Below are experts of layer 5 (counted from 0) of a mixture-of-experts language model. Rows are named router (the router's row for the expert), up (a neuron's input weights, with its number), down (a neuron's output weights, with its number) and show model dimensions 0-191. Each number is 50 + 12 x the weight over its row's rms, rounded and kept within 0 to 99.
After each expert's rows: "comes before" lists some tokens at least twice as common just after its tokens as in all text. This comes from a sample of Wikipedia text that the model never trained on. Tokens count by the router's weight.

# expert 19
router:44 53 47 43 45 48 59 52 68 42 58 49 50 54 54 59 58 65 66 41 61 65 53 49 69 36 49 53 37 56 38 40 61 71 53 47 50 27 46 50 47 60 68 36 48 47 51 21 49 68 73 57 45 66 38 56 33 49 62 69 39 50 49 41 69 64 48 61 48 68 56 43 44 59 59 47 61 49 36 54 40 50 54 54 31 26 25 41 47 45 49 62 61 80 45 57 52 37 69 28 39 47 62 58 31 55 49 32 57 56 53 60 52 52 37 43 57 62 37 55 46 46 60 46 66 30 61 65 69 59 31 56 48 41 61 46 53 59 59 52 70 66 38 60 36 61 27 42 45 56 25 48 35 19 77 41 61 61 51 49 55 29 52 50 34 48 52 25 73 28 47 65 69 44 54 60 46 42 53 33 51 29 37 53 51 43 36 39 52 65 31 32
up0:74 61 59 48 67 34 26 52 45 40 58 68 65 47 53 50 67 44 28 35 48 50 54 44 59 47 64 48 33 44 52 48 42 40 62 54 45 42 45 43 52 59 74 58 55 45 75 55 42 41 78 31 26 46 64 29 59 52 58 64 68 61 50 49 37 42 71 49 54 33 60 59 58 44 43 46 46 53 38 53 56 81 60 58 42 40 36 46 36 42 68 49 49 48 40 53 48 36 55 51 65 67 35 48 59 24 28 49 31 47 49 49 47 44 54 28 62 56 73 41 45 38 64 75 79 48 55 59 45 41 53 56 45 52 57 64 58 40 36 64 49 34 41 36 29 39 50 73 62 54 57 73 68 54 53 69 51 45 45 59 27 63 33 36 51 64 78 63 39 35 47 56 41 41 58 44 42 37 46 44 42 48 43 52 38 33 52 64 58 67 54 49
down0:40 53 46 49 47 59 38 38 57 39 45 48 58 59 60 68 54 37 57 36 55 51 34 42 55 53 58 32 49 41 47 33 47 65 48 57 34 52 32 48 58 67 35 61 34 55 29 50 53 51 60 47 52 77 32 52 41 43 58 59 62 37 38 34 40 57 63 49 47 35 68 46 39 51 39 56 39 48 23 41 45 73 56 51 53 34 51 38 64 42 36 51 68 51 42 65 60 30 67 72 66 60 38 52 36 67 58 51 43 54 69 41 55 58 51 51 69 41 75 36 42 59 62 65 51 71 75 53 45 57 44 62 31 56 44 71 48 39 64 45 65 58 50 25 37 54 52 35 49 79 48 59 78 50 32 33 53 37 55 60 43 27 66 24 67 45 50 43 17 47 63 38 44 53 45 51 35 53 41 43 28 59 45 56 38 50 43 56 61 35 49 47
comes before: " the", " ", "1", "0", "2", "9"

# expert 3
router:42 61 61 69 50 20 68 66 59 50 45 45 58 46 50 42 51 48 36 37 44 52 46 50 66 62 32 61 48 51 46 55 52 37 31 57 25 53 69 42 43 55 42 52 42 33 46 61 70 50 65 56 41 31 41 44 50 34 58 59 50 63 55 53 49 66 53 34 49 53 39 60 49 60 52 52 64 54 52 38 63 37 41 57 43 50 53 69 71 50 32 50 37 62 51 52 41 38 49 52 55 33 33 43 61 67 40 60 60 70 31 53 69 49 37 67 57 39 63 34 52 38 48 50 65 49 68 37 49 55 46 62 58 64 52 62 24 51 61 38 67 49 20 37 44 50 34 51 60 35 37 41 62 47 50 85 73 45 40 61 67 32 41 74 32 56 51 53 52 57 21 52 59 51 35 87 78 46 38 40 43 53 50 53 63 52 42 43 40 48 62 35
up0:69 37 50 48 53 58 61 72 47 43 41 62 57 70 48 51 58 24 65 49 48 58 42 62 36 52 51 47 39 66 60 55 35 63 38 48 50 62 56 52 43 61 57 47 64 46 36 65 59 41 61 31 52 32 61 43 43 69 70 72 27 39 69 41 47 39 56 40 51 48 38 49 72 64 50 54 36 36 57 37 51 40 48 52 45 59 40 54 40 55 24 40 42 63 57 69 48 31 38 58 59 63 37 42 20 58 51 60 68 37 60 55 41 43 56 49 24 62 36 47 45 54 38 54 22 47 31 63 56 45 67 45 44 62 36 42 72 49 51 47 42 41 50 73 41 38 55 22 39 48 55 58 46 51 55 39 33 42 53 41 33 47 43 39 47 68 46 46 20 59 45 37 40 40 63 53 58 79 65 41 59 13 38 43 49 45 54 50 60 36 54 58
down0:43 59 47 64 19 35 42 57 46 26 48 43 63 57 44 38 74 67 48 44 63 58 42 37 55 48 48 66 51 50 49 50 38 43 55 39 43 45 51 51 65 53 50 51 53 48 54 56 52 55 40 41 53 72 43 47 45 58 31 38 52 44 47 36 63 40 57 35 46 22 30 64 42 49 51 37 48 46 38 48 45 40 47 31 45 52 61 58 43 70 33 47 22 69 71 57 28 60 39 37 45 47 56 50 60 42 37 47 62 55 61 45 44 52 53 48 53 38 67 61 48 45 51 23 29 43 42 34 48 34 44 46 36 52 30 40 63 47 71 34 44 67 35 30 46 45 58 55 36 45 58 67 63 64 46 39 48 43 48 33 50 61 61 75 62 36 75 80 58 45 37 36 46 56 45 73 30 43 48 42 30 38 58 42 69 22 46 49 58 72 28 62
comes before: " and", " which", " but", " the", " he", " who"

# expert 31
router:43 69 55 60 44 66 48 55 39 64 44 47 47 69 55 43 59 28 48 63 25 55 49 44 53 49 47 18 39 66 63 50 49 73 43 56 32 73 50 58 57 55 54 52 71 58 39 65 45 41 34 53 75 41 32 54 51 49 64 38 29 46 54 51 55 38 46 43 58 50 61 39 61 33 34 41 36 63 28 50 29 49 47 39 51 46 68 64 58 49 71 60 66 41 38 67 43 48 32 65 49 60 66 61 57 49 53 63 58 54 20 41 48 73 60 54 66 53 47 34 41 58 29 41 56 63 51 56 39 30 38 56 62 40 34 60 36 41 61 51 62 38 55 73 57 45 30 40 52 54 58 45 58 51 28 72 72 42 30 36 41 48 46 72 38 57 54 58 54 65 48 40 38 47 49 40 46 30 71 50 48 67 37 31 50 62 54 44 33 41 61 58
up0:72 55 20 68 55 64 56 50 39 64 46 45 60 35 27 46 32 52 38 37 43 45 56 43 48 43 46 53 55 64 60 45 42 50 39 42 56 54 26 48 52 41 78 52 49 67 60 26 49 39 65 70 46 39 48 31 38 54 58 63 31 39 62 62 26 38 39 59 47 32 50 55 57 42 25 61 71 57 51 52 39 78 51 35 59 57 53 56 16 67 38 50 18 43 54 44 69 35 73 40 52 56 66 44 67 62 53 40 62 48 49 59 56 41 44 33 42 42 70 52 52 45 55 37 39 35 48 52 41 42 32 58 57 41 38 38 50 44 56 49 73 45 53 68 33 51 66 63 59 46 40 43 54 61 53 55 64 56 53 61 51 81 53 37 58 65 41 44 31 43 79 40 56 69 45 59 46 44 43 40 44 43 62 55 43 54 41 46 48 35 41 54
down0:56 56 56 45 47 72 39 49 58 68 39 38 38 53 20 19 58 43 59 58 51 46 52 42 62 70 61 48 37 42 62 48 52 46 45 46 48 53 60 47 54 54 33 53 08 53 44 75 65 43 41 52 49 61 25 44 58 33 45 53 66 35 42 38 50 53 18 27 65 49 38 40 43 38 66 71 33 58 30 48 28 39 62 33 31 55 48 45 55 36 63 35 64 60 49 42 39 45 28 37 59 49 50 61 46 70 56 53 55 76 48 60 53 38 44 62 34 51 44 36 40 61 48 62 48 47 57 46 48 63 39 60 60 64 57 42 47 43 46 59 52 41 40 49 45 64 37 37 51 73 57 43 61 44 44 26 37 63 63 56 65 57 45 27 55 54 67 57 64 50 47 47 74 47 61 31 47 60 63 39 52 66 49 47 56 73 29 36 48 54 60 47
comes before: " |", ".", ";", " -", " \"", "th"

# expert 13
router:33 39 51 68 29 31 44 53 32 72 50 45 36 74 50 53 47 48 67 33 60 49 38 53 50 30 50 68 52 37 50 58 33 43 45 75 68 43 65 42 37 63 60 59 76 58 44 48 36 57 61 46 50 42 61 68 47 50 48 48 70 53 46 31 43 50 43 46 27 68 54 47 52 40 42 53 45 65 51 66 63 55 12 52 45 52 67 56 33 42 64 61 60 50 43 64 63 47 43 40 59 52 52 41 23 61 63 43 63 53 55 56 36 52 61 62 74 40 50 31 38 44 37 58 55 53 66 27 57 39 59 47 46 37 64 50 64 57 52 47 65 32 46 62 54 62 47 38 54 65 49 50 64 60 45 52 44 65 60 42 31 58 66 42 34 41 73 27 47 84 41 57 49 34 60 48 47 52 33 65 55 41 43 38 63 59 53 61 47 21 49 53
up0:43 62 45 41 56 50 64 63 55 48 71 44 40 54 42 55 60 61 40 57 56 55 43 45 59 52 35 52 66 53 28 42 41 59 43 37 63 48 23 39 60 29 69 40 54 49 56 41 58 58 48 42 44 42 54 43 37 35 42 47 59 63 64 44 36 61 42 62 78 55 48 63 49 50 44 39 59 50 42 46 63 37 53 67 44 55 66 52 52 53 52 39 63 34 34 56 62 67 65 57 31 33 52 33 52 32 67 62 62 41 90 67 46 64 35 47 70 59 62 60 43 48 65 43 75 65 60 24 60 37 55 36 57 31 54 73 61 78 60 68 35 48 48 49 47 40 36 47 50 64 55 64 49 55 33 44 26 49 46 44 31 56 73 56 53 53 44 40 70 68 70 38 42 54 66 45 77 56 37 58 50 50 51 30 52 40 49 44 56 35 55 40
down0:23 63 22 53 67 50 53 50 41 50 27 54 45 64 40 26 61 54 47 55 39 28 36 57 55 61 68 32 66 67 74 45 37 51 48 49 48 46 36 26 43 36 28 49 30 47 44 51 53 41 61 51 52 48 60 59 62 48 76 62 47 36 54 44 26 48 51 37 52 49 55 49 44 40 24 55 44 30 52 49 50 58 37 40 66 51 52 46 49 45 53 24 53 68 32 61 56 49 39 53 38 65 52 67 49 74 52 63 45 31 40 37 45 47 57 27 54 48 50 25 51 38 51 79 37 46 42 68 53 30 54 30 53 42 66 51 60 37 51 53 62 63 26 59 45 61 68 53 52 54 72 64 37 43 51 45 48 60 51 50 64 57 32 52 46 33 70 26 41 66 59 40 39 54 48 56 55 39 39 54 50 54 41 77 60 53 52 45 37 42 41 59
comes before: " the", " to", " a", " in", " his", " him"

# expert 30
router:62 44 38 52 78 37 52 54 47 26 39 53 38 22 45 79 68 54 27 53 50 50 52 51 49 33 59 50 49 64 43 68 53 38 41 30 44 24 43 25 70 44 47 42 50 48 60 55 54 65 35 50 44 54 33 55 50 47 59 69 41 48 69 50 26 37 51 47 60 55 55 62 59 66 60 56 44 38 70 67 60 47 61 31 41 37 63 58 33 27 47 37 38 49 44 68 32 52 45 49 51 50 65 47 48 37 79 65 51 30 50 65 33 53 37 62 31 67 59 68 49 62 63 50 51 56 39 67 60 53 60 66 51 49 53 53 79 58 45 61 35 42 48 58 42 44 41 37 49 37 42 69 65 44 30 43 28 57 38 52 46 59 66 50 44 50 56 60 39 40 61 41 43 56 41 58 56 64 35 33 44 59 56 54 68 44 61 33 65 30 60 53
up0:44 58 39 28 68 61 50 49 53 54 42 63 58 61 70 51 46 28 45 43 51 46 71 47 51 34 28 77 50 53 46 51 54 18 49 50 34 54 43 48 39 52 51 70 91 58 64 61 46 42 34 34 64 59 44 44 33 63 53 63 52 64 50 56 36 57 61 51 60 62 38 63 32 39 28 57 69 48 42 44 50 45 67 51 54 41 55 46 43 30 50 60 55 39 52 52 74 65 52 42 37 60 57 53 56 21 50 50 60 48 73 40 54 49 44 53 60 42 58 39 63 39 41 36 56 40 60 44 35 48 66 45 43 53 53 25 48 41 85 68 81 31 55 42 47 55 70 51 46 41 51 36 56 53 51 59 56 54 60 48 44 47 55 85 69 64 44 48 47 61 49 59 50 54 72 62 57 40 45 65 73 49 51 32 36 47 45 61 57 53 49 50
down0:69 73 43 34 62 37 42 60 45 74 30 50 52 63 39 62 53 52 45 52 45 46 51 69 44 24 35 47 58 69 29 70 60 60 73 48 56 46 50 49 37 57 34 58 46 39 38 66 55 18 45 61 69 57 45 65 32 67 45 33 45 52 62 50 66 49 48 40 35 41 36 59 68 59 57 59 56 57 41 56 47 45 57 42 49 49 68 75 56 41 44 48 58 42 74 50 47 43 56 82 40 68 55 59 44 52 64 37 36 74 35 48 35 30 42 49 46 49 61 46 48 51 52 41 52 76 31 57 36 46 63 41 33 57 44 52 54 51 58 53 41 36 48 47 67 59 61 52 67 51 58 53 75 53 61 73 41 54 36 33 34 59 33 40 36 61 22 49 46 64 36 47 30 48 41 35 34 49 63 51 47 51 58 33 66 60 42 60 47 47 55 55
comes before: "-", ")", "1", "2", "0", "″"

# expert 21
router:44 52 52 70 32 72 54 42 47 40 49 62 61 33 52 58 31 52 57 43 38 59 58 61 36 40 37 66 49 36 48 48 58 43 41 64 46 58 43 52 24 52 48 43 59 43 66 61 38 65 72 41 43 56 33 36 61 67 41 51 45 66 45 50 29 54 52 58 56 40 52 54 61 61 36 52 47 45 75 32 36 77 68 62 42 69 40 56 38 44 58 37 50 47 46 38 61 63 56 59 51 34 32 49 28 42 54 27 50 51 42 45 40 32 25 26 50 25 47 40 69 54 46 52 54 45 42 39 53 51 49 37 74 52 33 32 53 72 25 49 43 65 55 47 51 57 55 29 32 64 56 53 63 44 69 70 28 70 50 52 61 68 55 67 40 64 50 35 51 59 62 66 53 52 48 51 54 67 24 43 54 58 55 37 56 58 56 78 41 58 54 58
up0:53 64 53 45 58 43 53 43 49 49 56 56 18 75 46 71 68 44 41 58 52 35 49 48 40 34 66 51 49 60 30 59 45 40 47 43 64 38 76 45 41 53 44 60 58 50 47 33 46 53 50 51 56 54 36 46 42 34 50 44 54 55 64 35 36 51 69 53 39 36 31 63 56 37 31 61 34 29 34 46 36 75 40 52 45 64 55 52 56 62 35 53 47 32 40 49 59 52 19 50 57 68 42 63 67 42 58 53 77 36 49 70 65 51 35 56 36 74 48 76 64 45 46 45 65 46 73 49 32 44 64 49 36 49 35 60 56 38 78 60 67 52 40 48 36 53 55 55 49 52 42 39 77 48 51 58 54 47 57 66 46 47 53 30 59 45 62 33 55 58 61 48 60 51 76 54 56 47 67 39 57 54 68 46 63 40 69 70 62 48 69 65
down0:42 68 62 67 25 50 55 51 64 64 66 37 36 67 50 51 47 51 52 56 42 41 43 50 69 30 46 48 49 47 52 55 52 44 58 38 44 44 34 47 66 52 44 39 53 65 49 49 58 60 29 35 30 39 52 56 47 44 47 61 37 59 52 41 35 50 20 45 74 69 54 52 61 51 69 42 27 56 64 33 39 43 42 52 58 35 69 68 49 53 42 50 61 83 58 54 42 56 69 75 48 58 53 53 51 39 38 47 65 59 45 45 58 39 49 43 57 47 48 47 49 47 74 49 52 38 32 67 34 40 24 61 59 61 53 59 45 62 35 59 53 53 37 67 56 42 46 51 41 48 61 50 41 65 20 56 40 70 44 56 85 48 65 53 34 59 49 36 45 50 59 53 16 45 46 62 20 33 61 53 40 56 46 51 45 43 63 50 59 55 35 19
comes before: ",", ".", " and", " in", " of", " for"

# expert 14
router:60 49 64 44 62 49 57 48 60 37 34 63 64 40 40 66 67 57 38 66 50 51 54 57 54 41 61 54 47 47 48 40 36 37 30 33 67 37 50 59 67 35 40 38 34 54 73 48 42 51 45 59 25 53 51 29 48 50 39 64 42 41 42 46 46 49 53 60 43 37 41 32 53 59 45 60 38 43 37 62 30 58 44 38 45 57 50 39 29 54 38 32 43 57 58 39 68 78 65 46 30 49 63 46 39 53 56 66 68 40 58 49 42 35 43 55 46 61 71 59 35 46 60 72 46 50 36 62 64 53 36 48 52 66 38 34 56 48 47 60 43 50 39 34 37 51 80 35 46 55 47 46 66 65 48 64 62 39 49 70 57 77 45 46 44 79 88 46 37 58 73 48 53 48 66 53 35 49 51 33 57 41 74 66 51 64 67 42 58 54 49 70
up0:33 36 28 52 48 25 46 50 60 53 62 49 39 70 47 49 59 41 69 36 73 58 58 53 43 61 54 58 67 53 55 60 62 45 55 25 30 61 49 39 55 73 61 49 48 56 56 50 73 57 57 19 64 42 41 70 43 59 56 49 57 57 71 64 52 54 37 43 30 57 76 64 30 35 24 70 67 63 49 46 48 62 51 51 56 42 40 47 63 36 38 43 45 49 33 38 54 33 36 47 39 59 37 20 46 48 53 58 58 45 54 45 32 53 55 34 61 52 51 44 57 69 44 45 67 55 59 59 43 23 43 53 39 63 66 46 64 53 39 28 57 76 53 53 59 51 46 46 27 40 55 64 41 33 51 52 38 28 71 56 40 58 67 43 54 32 59 53 71 45 57 57 56 69 43 38 54 59 39 52 71 48 60 53 58 49 58 41 46 43 70 53
down0:42 57 65 41 24 43 38 67 48 30 46 58 65 48 49 55 54 66 48 61 45 59 56 35 77 37 37 43 38 48 67 31 50 36 71 71 54 51 63 61 57 59 39 48 43 28 39 45 55 34 63 59 41 54 37 46 51 52 31 59 37 44 32 58 34 41 51 35 44 46 56 55 51 31 57 39 54 64 56 52 39 38 52 53 56 45 50 54 64 57 46 52 51 18 50 41 26 79 66 63 32 41 58 61 72 44 54 60 48 41 70 53 45 28 41 54 62 59 43 87 43 61 55 65 46 56 32 48 55 54 53 34 58 35 35 61 48 55 43 55 40 58 45 51 45 52 49 65 61 36 53 50 76 65 55 50 60 60 39 33 49 45 56 79 44 38 46 60 30 46 47 54 39 58 66 60 56 59 55 54 68 44 21 30 72 54 50 36 44 58 26 54
comes before: ":", " |", " by", "=", " information", " Votes"

# expert 7
router:48 64 53 48 83 34 60 50 39 55 54 65 50 57 60 53 68 68 32 65 62 50 61 46 29 62 64 55 29 40 40 44 75 52 49 47 58 34 45 63 43 41 64 45 47 47 49 34 66 26 66 46 42 25 56 36 38 38 59 40 48 40 39 48 31 69 47 43 43 57 53 56 61 60 65 38 70 59 49 46 39 57 60 54 55 53 28 38 49 55 25 30 65 40 55 27 55 71 58 34 55 52 35 57 59 53 54 59 67 54 88 65 51 55 56 55 37 54 64 62 43 64 56 58 62 34 37 31 44 42 38 60 61 52 35 32 38 63 38 40 27 63 33 60 28 51 55 56 56 63 52 59 44 39 51 62 33 31 51 44 45 61 64 46 37 49 42 59 47 38 78 56 39 64 43 47 55 57 55 40 69 57 59 38 42 55 53 64 57 59 41 41
up0:53 32 45 58 45 48 57 95 43 77 42 60 47 46 60 41 40 47 52 46 50 36 29 56 49 63 59 52 44 61 48 51 47 46 48 34 29 72 62 49 43 28 35 60 40 40 39 43 46 53 60 46 70 58 36 59 58 63 65 32 65 46 37 53 38 57 55 26 35 36 48 27 47 37 58 62 50 27 49 56 43 47 43 44 41 43 41 47 48 67 52 65 47 50 52 51 49 40 34 49 46 47 38 36 29 53 24 34 72 47 30 46 41 43 46 17 46 49 42 50 46 50 46 73 50 60 62 67 38 52 40 60 58 45 77 67 52 45 33 43 54 37 41 34 45 44 62 63 45 60 56 54 39 61 68 53 60 66 51 54 38 66 21 44 78 59 76 41 31 47 45 42 55 54 64 51 63 61 56 43 48 33 63 37 41 60 48 51 54 61 41 55
down0:54 52 44 52 54 53 46 60 48 46 67 59 59 63 36 59 62 48 69 63 43 46 57 54 62 49 50 56 70 68 73 82 62 55 48 46 54 19 34 69 47 51 58 45 34 58 71 37 33 41 56 69 58 62 49 50 31 47 58 42 44 63 64 58 55 48 66 65 55 62 54 45 56 31 34 44 56 47 64 49 50 56 58 39 51 53 30 44 44 42 68 56 62 48 21 52 31 65 39 54 26 49 36 43 31 69 55 54 45 80 26 52 64 55 47 63 43 64 57 28 49 43 49 31 19 42 58 35 51 42 47 56 57 54 39 55 63 53 52 56 62 63 33 47 56 53 51 47 52 47 39 53 39 50 40 44 18 38 37 27 71 55 35 61 65 49 37 37 48 32 52 45 66 61 34 60 66 39 53 55 38 42 51 57 64 33 60 69 70 48 55 47
comes before: "\n", "|", "==", "-", "The", "==="

# expert 11
router:28 68 38 54 31 45 63 42 60 49 44 75 46 31 38 57 55 67 48 49 33 55 59 42 34 48 40 52 67 39 28 50 60 65 51 42 49 49 44 57 33 37 79 62 48 57 47 60 46 50 44 69 42 52 70 40 42 41 50 45 67 65 35 41 28 73 38 62 43 36 64 72 33 51 37 39 53 45 65 46 72 49 46 48 46 57 54 59 42 60 39 52 35 49 45 35 42 35 42 46 42 44 71 34 60 58 57 26 46 50 40 45 32 39 42 31 33 27 24 39 70 48 49 53 43 53 47 31 52 33 61 43 21 62 68 45 64 56 59 67 45 42 27 58 51 33 31 65 57 55 40 54 46 44 45 46 46 32 58 62 56 72 46 47 52 31 48 60 59 68 47 66 60 58 52 45 42 56 44 41 54 22 45 48 59 45 58 53 72 36 54 60
up0:34 16 59 47 48 52 47 51 56 54 49 47 52 65 62 53 39 41 52 56 55 66 47 47 38 71 57 62 44 43 31 31 63 69 21 40 65 53 44 50 51 55 57 28 56 48 54 28 52 57 56 41 45 63 42 44 63 54 45 35 59 46 47 42 52 48 53 36 59 56 64 64 30 29 51 55 46 33 53 54 69 53 75 70 22 40 56 45 71 53 45 46 43 28 35 45 58 50 65 36 33 42 13 54 53 61 45 61 42 44 49 47 28 51 49 49 64 56 71 50 39 44 65 36 68 64 50 58 67 52 62 23 53 80 33 77 48 51 45 55 38 42 44 42 38 48 67 66 33 36 42 49 46 68 50 62 46 49 52 42 45 35 41 47 23 50 52 42 54 48 54 50 56 58 60 71 73 43 43 50 62 58 60 50 24 47 60 54 38 52 36 51
down0:44 44 27 24 29 53 56 46 63 48 49 60 60 71 48 52 24 55 59 63 40 70 35 53 46 48 62 41 54 27 52 31 56 61 64 58 56 60 40 49 55 62 28 50 47 58 56 49 42 61 48 32 31 42 56 28 70 49 55 46 63 76 38 23 60 38 34 53 53 47 64 65 38 47 52 48 52 68 32 47 49 44 41 63 67 46 41 46 60 30 57 54 56 47 66 50 51 50 52 36 24 41 69 45 79 57 35 59 55 61 55 48 42 46 66 51 41 47 57 53 64 56 35 56 37 66 56 59 36 40 60 35 36 52 53 53 55 48 26 38 43 43 59 50 38 62 72 40 72 38 71 50 48 37 57 27 50 43 61 48 23 69 41 60 52 66 58 53 50 54 53 36 49 46 51 58 35 43 51 54 41 67 47 22 50 61 28 63 78 48 48 54
comes before: " a", " as", " in", " to", " been", " by"

# expert 22
router:58 65 35 44 66 65 58 51 60 49 55 62 77 71 53 45 60 53 40 48 60 52 57 39 47 45 39 49 49 69 51 46 47 54 36 59 58 16 53 50 40 58 50 57 68 48 65 50 51 72 46 34 37 46 50 40 42 40 59 46 62 39 47 61 58 74 48 33 62 67 54 65 75 36 55 56 64 48 49 74 50 17 44 26 66 29 29 48 63 62 42 49 66 47 24 57 47 62 43 45 31 45 72 70 50 65 72 49 50 56 57 77 68 34 54 49 48 47 56 52 66 54 38 50 51 62 50 64 56 65 62 70 38 47 53 39 69 64 62 49 56 65 47 52 52 43 40 57 33 47 42 40 62 56 51 52 67 26 60 57 38 31 28 45 49 66 68 35 38 38 61 52 71 48 50 47 64 53 49 21 49 57 49 44 43 48 51 36 45 44 58 43
up0:50 67 52 48 56 56 47 48 19 65 40 66 34 57 73 59 57 53 62 36 48 46 52 49 48 60 44 37 32 20 64 69 57 64 48 67 54 58 48 42 37 57 63 64 33 51 39 46 61 47 52 44 64 58 42 47 84 69 53 63 40 40 56 45 42 63 52 58 56 48 48 39 20 47 47 53 40 54 60 58 51 47 59 63 38 44 62 59 44 35 52 59 24 30 57 39 50 53 53 68 41 30 54 53 44 35 55 59 42 46 57 69 51 49 42 27 30 58 59 63 42 57 80 66 51 79 44 47 56 45 29 39 29 59 38 39 45 59 53 35 54 34 51 36 53 53 57 43 39 73 70 54 46 52 50 32 62 75 36 54 47 42 51 38 50 18 63 53 62 44 45 58 43 21 46 57 49 47 44 68 54 35 33 43 58 59 45 35 56 63 53 52
down0:52 39 50 36 54 50 57 56 55 41 52 35 55 61 60 42 47 47 32 57 33 64 57 42 49 53 37 46 78 45 48 28 44 48 34 63 38 65 62 27 51 62 60 49 34 53 32 39 38 70 36 45 49 48 48 74 59 34 18 29 37 43 49 58 74 71 43 58 60 70 53 31 44 53 29 76 53 44 52 56 61 54 22 52 64 39 39 62 59 42 52 50 43 35 44 45 26 46 52 52 33 37 50 43 50 48 55 65 60 64 51 54 47 66 48 43 58 41 55 45 73 69 53 50 69 43 57 62 44 41 39 52 42 69 59 55 48 50 58 54 33 47 46 60 60 77 49 57 45 44 50 41 41 56 51 43 45 45 69 56 43 47 28 54 74 44 62 55 52 75 52 62 68 47 59 63 71 56 46 60 67 72 62 37 24 45 78 61 37 45 39 51
comes before: " ", " List", " P", " N", " S", " B"

# expert 1
router:43 47 52 62 35 66 39 40 49 57 63 55 34 56 58 48 57 28 53 52 29 47 44 46 68 61 34 48 67 49 38 54 50 67 56 24 34 33 62 53 37 51 35 57 48 77 51 43 35 39 65 64 54 70 47 46 40 40 39 31 52 49 73 52 58 61 33 56 50 49 55 58 24 62 69 60 55 52 57 67 71 43 37 59 47 42 53 60 34 55 46 44 47 43 52 48 46 31 51 57 46 52 27 24 36 37 55 62 84 57 49 52 55 49 53 51 61 71 61 56 61 31 66 46 48 45 52 58 62 34 41 56 40 33 67 46 46 44 58 56 61 71 48 45 33 42 57 61 47 37 72 50 60 47 59 26 23 59 59 39 49 49 70 58 59 32 47 51 53 37 45 49 60 80 39 50 43 55 47 71 70 24 56 46 42 33 58 57 30 56 50 31
up0:36 65 61 63 69 49 36 53 60 59 35 46 33 52 42 33 40 70 50 30 55 70 66 53 33 48 50 44 45 37 56 38 53 50 42 52 48 38 61 65 50 28 59 43 42 40 68 24 23 52 69 46 58 61 58 73 46 53 65 70 54 48 50 63 41 49 48 36 31 56 65 57 57 73 49 58 36 62 80 53 16 47 46 35 60 60 53 56 36 37 53 42 53 37 45 60 59 65 73 47 32 39 22 57 52 58 49 71 41 48 41 64 60 42 40 39 40 47 28 45 31 55 60 53 53 55 35 53 41 44 33 47 50 55 28 22 58 60 40 61 49 49 32 62 26 52 39 53 55 66 36 64 62 44 43 53 74 48 65 53 56 44 59 44 39 39 45 27 59 59 50 56 48 40 51 47 47 31 39 49 49 58 57 33 46 60 45 53 60 68 33 59
down0:49 40 54 59 47 42 32 39 46 63 39 35 51 34 50 51 37 45 65 23 53 52 58 48 55 37 44 66 46 47 58 46 38 55 62 49 67 34 51 68 62 55 48 60 42 59 52 48 54 50 48 54 37 70 56 68 47 42 46 44 22 46 47 58 51 35 72 35 55 47 51 41 36 63 56 42 45 45 86 65 55 45 42 29 67 42 50 57 55 43 52 57 39 73 45 62 46 50 50 53 46 69 27 35 59 42 57 97 45 47 48 59 46 24 54 29 28 61 67 45 49 41 48 45 50 44 41 51 34 36 67 64 56 40 53 58 75 37 51 70 68 48 59 87 36 53 41 62 51 78 40 53 46 65 47 67 41 63 56 60 54 40 48 43 49 40 60 37 47 65 62 47 42 58 42 70 58 46 55 50 29 35 40 59 31 51 54 54 37 44 32 43
comes before: " the", " a", " his", " its", " their", " her"

# expert 10
router:39 53 59 48 30 62 66 58 42 60 54 69 61 50 45 38 45 56 31 38 63 53 62 56 33 44 59 55 42 51 51 60 63 40 39 61 53 60 32 53 20 36 36 24 49 45 55 57 46 50 82 62 54 58 74 57 52 43 45 54 46 40 45 59 37 48 67 48 38 21 44 52 24 53 50 74 41 48 54 32 49 58 82 27 42 64 38 58 43 52 56 42 56 65 46 38 65 51 49 50 50 46 38 56 33 56 57 46 50 36 60 43 37 41 62 28 29 41 70 52 58 64 31 45 30 53 54 39 42 49 54 31 53 47 61 27 57 55 41 48 64 59 47 64 48 70 62 32 62 61 55 61 72 41 70 60 40 65 61 51 55 65 34 40 45 42 54 45 64 69 65 48 61 67 35 44 42 51 52 41 42 68 69 35 62 66 43 49 28 59 39 52
up0:48 58 56 54 63 37 63 56 61 71 50 53 65 25 62 53 30 57 55 50 48 44 44 56 48 52 60 42 48 54 45 64 63 73 58 33 52 46 53 39 47 51 37 55 64 43 54 54 71 41 44 46 46 40 56 47 59 58 62 65 43 46 61 58 46 49 27 57 60 33 36 52 51 56 52 53 51 29 55 65 40 43 26 41 57 34 37 35 45 62 37 73 68 68 49 55 58 75 46 39 29 52 58 14 54 37 53 65 70 42 25 58 36 32 73 49 42 56 52 51 47 45 49 48 52 62 48 69 47 71 50 41 49 31 56 37 50 53 41 56 55 25 58 52 54 41 66 60 68 48 46 68 57 65 34 24 35 19 28 60 34 54 43 61 77 58 54 39 22 44 52 41 66 62 57 47 56 42 38 38 55 44 66 47 54 48 35 23 46 62 49 57
down0:51 38 49 24 57 58 54 53 29 58 36 56 56 47 29 49 33 43 40 27 46 44 43 62 48 49 18 53 47 53 38 57 52 63 71 47 54 32 46 31 32 39 48 43 50 54 74 30 49 49 40 54 56 34 72 35 41 46 58 41 74 51 34 66 81 26 52 60 65 38 60 59 56 37 47 50 59 64 56 67 42 48 38 42 59 36 31 54 58 55 50 45 33 53 40 35 45 37 40 63 61 65 61 52 58 72 69 56 56 86 42 37 50 42 61 30 48 63 56 51 57 48 51 31 68 50 62 49 38 50 42 52 37 35 50 69 50 49 58 55 38 50 64 52 48 54 70 61 45 21 50 62 52 54 45 47 59 33 50 51 47 32 55 57 43 55 53 54 63 62 42 49 70 58 35 43 38 54 30 59 42 76 63 50 57 26 56 39 54 69 59 43
comes before: " of", ".", ",", " in", " was", " to"